From a checkpoint of a small mixture-of-experts model trained on Wikipedia: a variant of Adam for the experts.
Below are experts of layer 6 (counted from 0) of a mixture-of-experts language model. Rows are named router (the router's row for the expert), up (a neuron's input weights, with its number) and show model dimensions 0-159. Each number is 128 + 24 x the weight over its row's rms, rounded and kept within 0 to 255. Numbers have three digits each.
After each expert's rows: "gets" lists some tokens that make up at least twice as much of what it gets as of all text. This comes from a sample of Wikipedia text that the model never trained on. Tokens count by the router's weight.

# expert 99
router:091129160153161076107132109113089107119091112125118180139117163175085146168083154128167168159098175123142128101151145137130156104118123129108171123138110097161137075089080114142092123120117155116123165113095153105133122114123134104094083143137104128102113145151138138147125132125104125107101108085163088142168108123106168139113148121171111102166104146144143129130129129156089131154121105121159132145136114167133111126137123156138108106153164143155112127141120146153128139153109134
up0:105137122117188113107155134107127125098111131125076125140123121188113063138132144091138164138116141134150137088144163110171109144135146122067129076140164100103129102135136117134129117166133120089099164134112131162146145129161127151109145125177072113130128127159114150129156144086151170108102141091102144121118131119085131138104116103116169128165128112090099139138155132136119135087115116118162132158154156143123088122152158119085104138139144108157119140117176146131147111125134143
gets: "al", "le", "ore", " more", "ax", "ide"

# expert 13
router:111095119124216144118118144150099118132110168103098139147130142129123110115140118143122081131146141118119150118124115133110073137110149078086148082154154097145119145154161121145129144136130159104112133145103120109136190154177171130130111160103102098114159106125127110122142186108153146118132103124133099147122137140084107133129189091108099129093144126128104179160144113120097145119173142142115109122114138170117074121128130116102122102089129111124114121157139158144121131114124099
up0:148111082068153081110152139125118095139128115159087079145116120138124165146155107142175139167136127158121120075132148114105069085112127138072146126145150112104116117134113114126149116123101134111110099146138143121116124159107112147136100103101103160131123122119163139177144077159103153122081138121138118140104163135132141120152155112131169091125129147119107118108154087112133132147149091155118162128134098106138142120152160146080136123109146103095162105121122161096142139110165097
gets: " h", " f", " l", " sh", " r", " w"

# expert 41
router:118145163146181150122122157155142098106109149162119115147106131104104136101107111161143108145096108096140162147092117107116077143155173128106179102114119117146095165116094080096140151097136074133110160150163093104164137146120152141186145157127086117141157102107099139131117166132162128144108111100108117119159142146112149111161103114110143122113121152100137138105136151156141129146112122097127130116100137136063145129147142121143128094127090136145137102093118141133126101163159158
up0:140150121097114113096129158148111135141107107160114156107134138127093144136102137123107148152126107153131071162158112135140128123134172107130087144156129114167112127119149146169119114134143079055108126155149137116106112164159139104125121062107137139108120115136160151111166151089158142108157126098150197126165127134129096129110129135140150083150127128129114157159094100114140105121137136078100164118110154163079158135151128140117128093114109128161131117113107117080128144160151111
gets: "6", "0", "8", "5", "9", "7"

# expert 73
router:082105129124110131149110138144138158108119163166163092147157114165165088107091155093135104114173110170126165112141145121081125141083116139117140137122117081101106127165088146137116101143138192108124097113099172128137117135118139120138134124137120107138092144098143097116131151136166157134120139150088168143110121128102101170139166117083104175126162130136118145109118162133119119154152152136111090130137108156138130116129110131084098102142108088129138076146148109125140148099099117
up0:129153164135173141154117144114151116095147126117141173117095142089111118138143156121140148129109150127149135115143145129132115146155126127123160112090160151168108076133104150133146092125162138155135125104139157230134128135092133147118122106110144128113077118092129140127117130168124104163119155096086108084114089139130099149128157137133102132178138101137109173109142119120120138139183162139135165143114165130130126108119150121154104110125141129086095130120140119102122101087093081
gets: " r", " s", " reg", " Pr", " S", " adv"

# expert 139
router:079122100102102118164108148105134123126094153110174123072117129144150140166134138127128149133125116130112138135123159130148185152165105126092099099145165175147128141153097153112122128161119171107122110100145136118126120150155120122118163121165124151102147152142157133149094122138086104090118082146095129075137103106118133084139153175155122126098142170110120113114143133115151090102123138125138092125161133090129109104128156150168134165121157088175113130137108162116112107120087148
up0:138140159115125173146107152100118105150104193134125133089122166147107139097156144083114125133160146137114137097103151134087151152098138120069144148158127147142142133116122111120106108114092103141118143096183143149125116120134121134150165083129119111116083178132140157135150116146088138138115088159098146132104086129097152137105157152142123112127157126156120120186153105113124144153150145160124159118111133099109151135121114101122105125151098139049149130159134105128096131087121114
gets: "o", " of", " de", " y", "ed", "e"

# expert 20
router:082115139132125109122143126122136145141098148164140155146100138105115128176099100148109153122085174123096102132136144123112120150142102106160105152139119115136143121126123095112141108125141123137134134109122154140107139103093113135121159160115095146092105184170133129160143130172146182100126106094111160104150144121113141174124146135163113123145128133157143112110169130119115141160149105097119169118148063146140134091083104096154127129095163108139186091128140125166142104137069094
up0:150136090175138174153105125159099142146131143154147146140100140143132134121125092077090108066133098116111140145117129166149115165162153151155099116143084188132153111079093087120108130156159126146137120137147134144137133137119168133132121135126084137142092114180146147128144107118133106132140135140108138126183097120156101101080074149114156131168130102130083144121134154138107092139128112133110138077112148173134136082117101131120147159104126109113116143116150117150115121122120124
gets: "e", "ing", "ate", "f", "se", "ed"

# expert 133
router:129120062140146131125140153117114177102101153152103110134077162091157127135073109102081125121163142145116097126149122148110113131132119141087116117154149106151152153136120166161133095127089146117087102140153125121144133151137143092149111123115142110111159154119140140126101174149102133109150145144121126114085143121112129154139147167126107108145113142134097185139079139158114144122166152129134127141125089134113160131098132128121081071092123133124108095172104180169155112134111139
up0:109106119094138115136155132134096104113146095141115130122137124108163128142116095112143112184158144196176173142152150093092132116128113120114129126082107099107151104114134122140139098159129130150122142109128184125159106142135166135165172112106138139133123146131110139118116154102127116157148117090136099137119145147092155135119094119105157140113131122099128102150101165149123176089118180128159149094178143096116137140096103120133124160168098082166146074124138161125112137094113131
gets: " F", " f", " L", " l", " Bl", " fl"

# expert 190
router:131184126129104150106092151124113109169145117119126143115139149140094144152093139123128079134077138165150105098151199092136153139117115134071115185139146117104154122146083114122117170118117111115175103106107148130125134139157147145112135118114131143081161147131095108141164171105161088110120112122081134113150128128136098173129124137151161097150060100104116104104136105136153134115153112122139134132114154105144096137141152110104163149110139135133155097109116128141151126128108107
up0:158116141153148109114129143122169130163127102099163147137150145093105181123106124151104112106107181117109122141097144135136092137101114117150118131151107091134117183132147131125083098113104168098112138112166130173130124069143107111125158146125144138124118116119166123112157147166120117113108149071145088134163125095103157132140120121158169102114117127149145113108164171144128078139139136138133126104200132110121134140113116101132128097111085135110165115115126097164142124120092168
gets: " to", " and", " after", " would", " from", " for"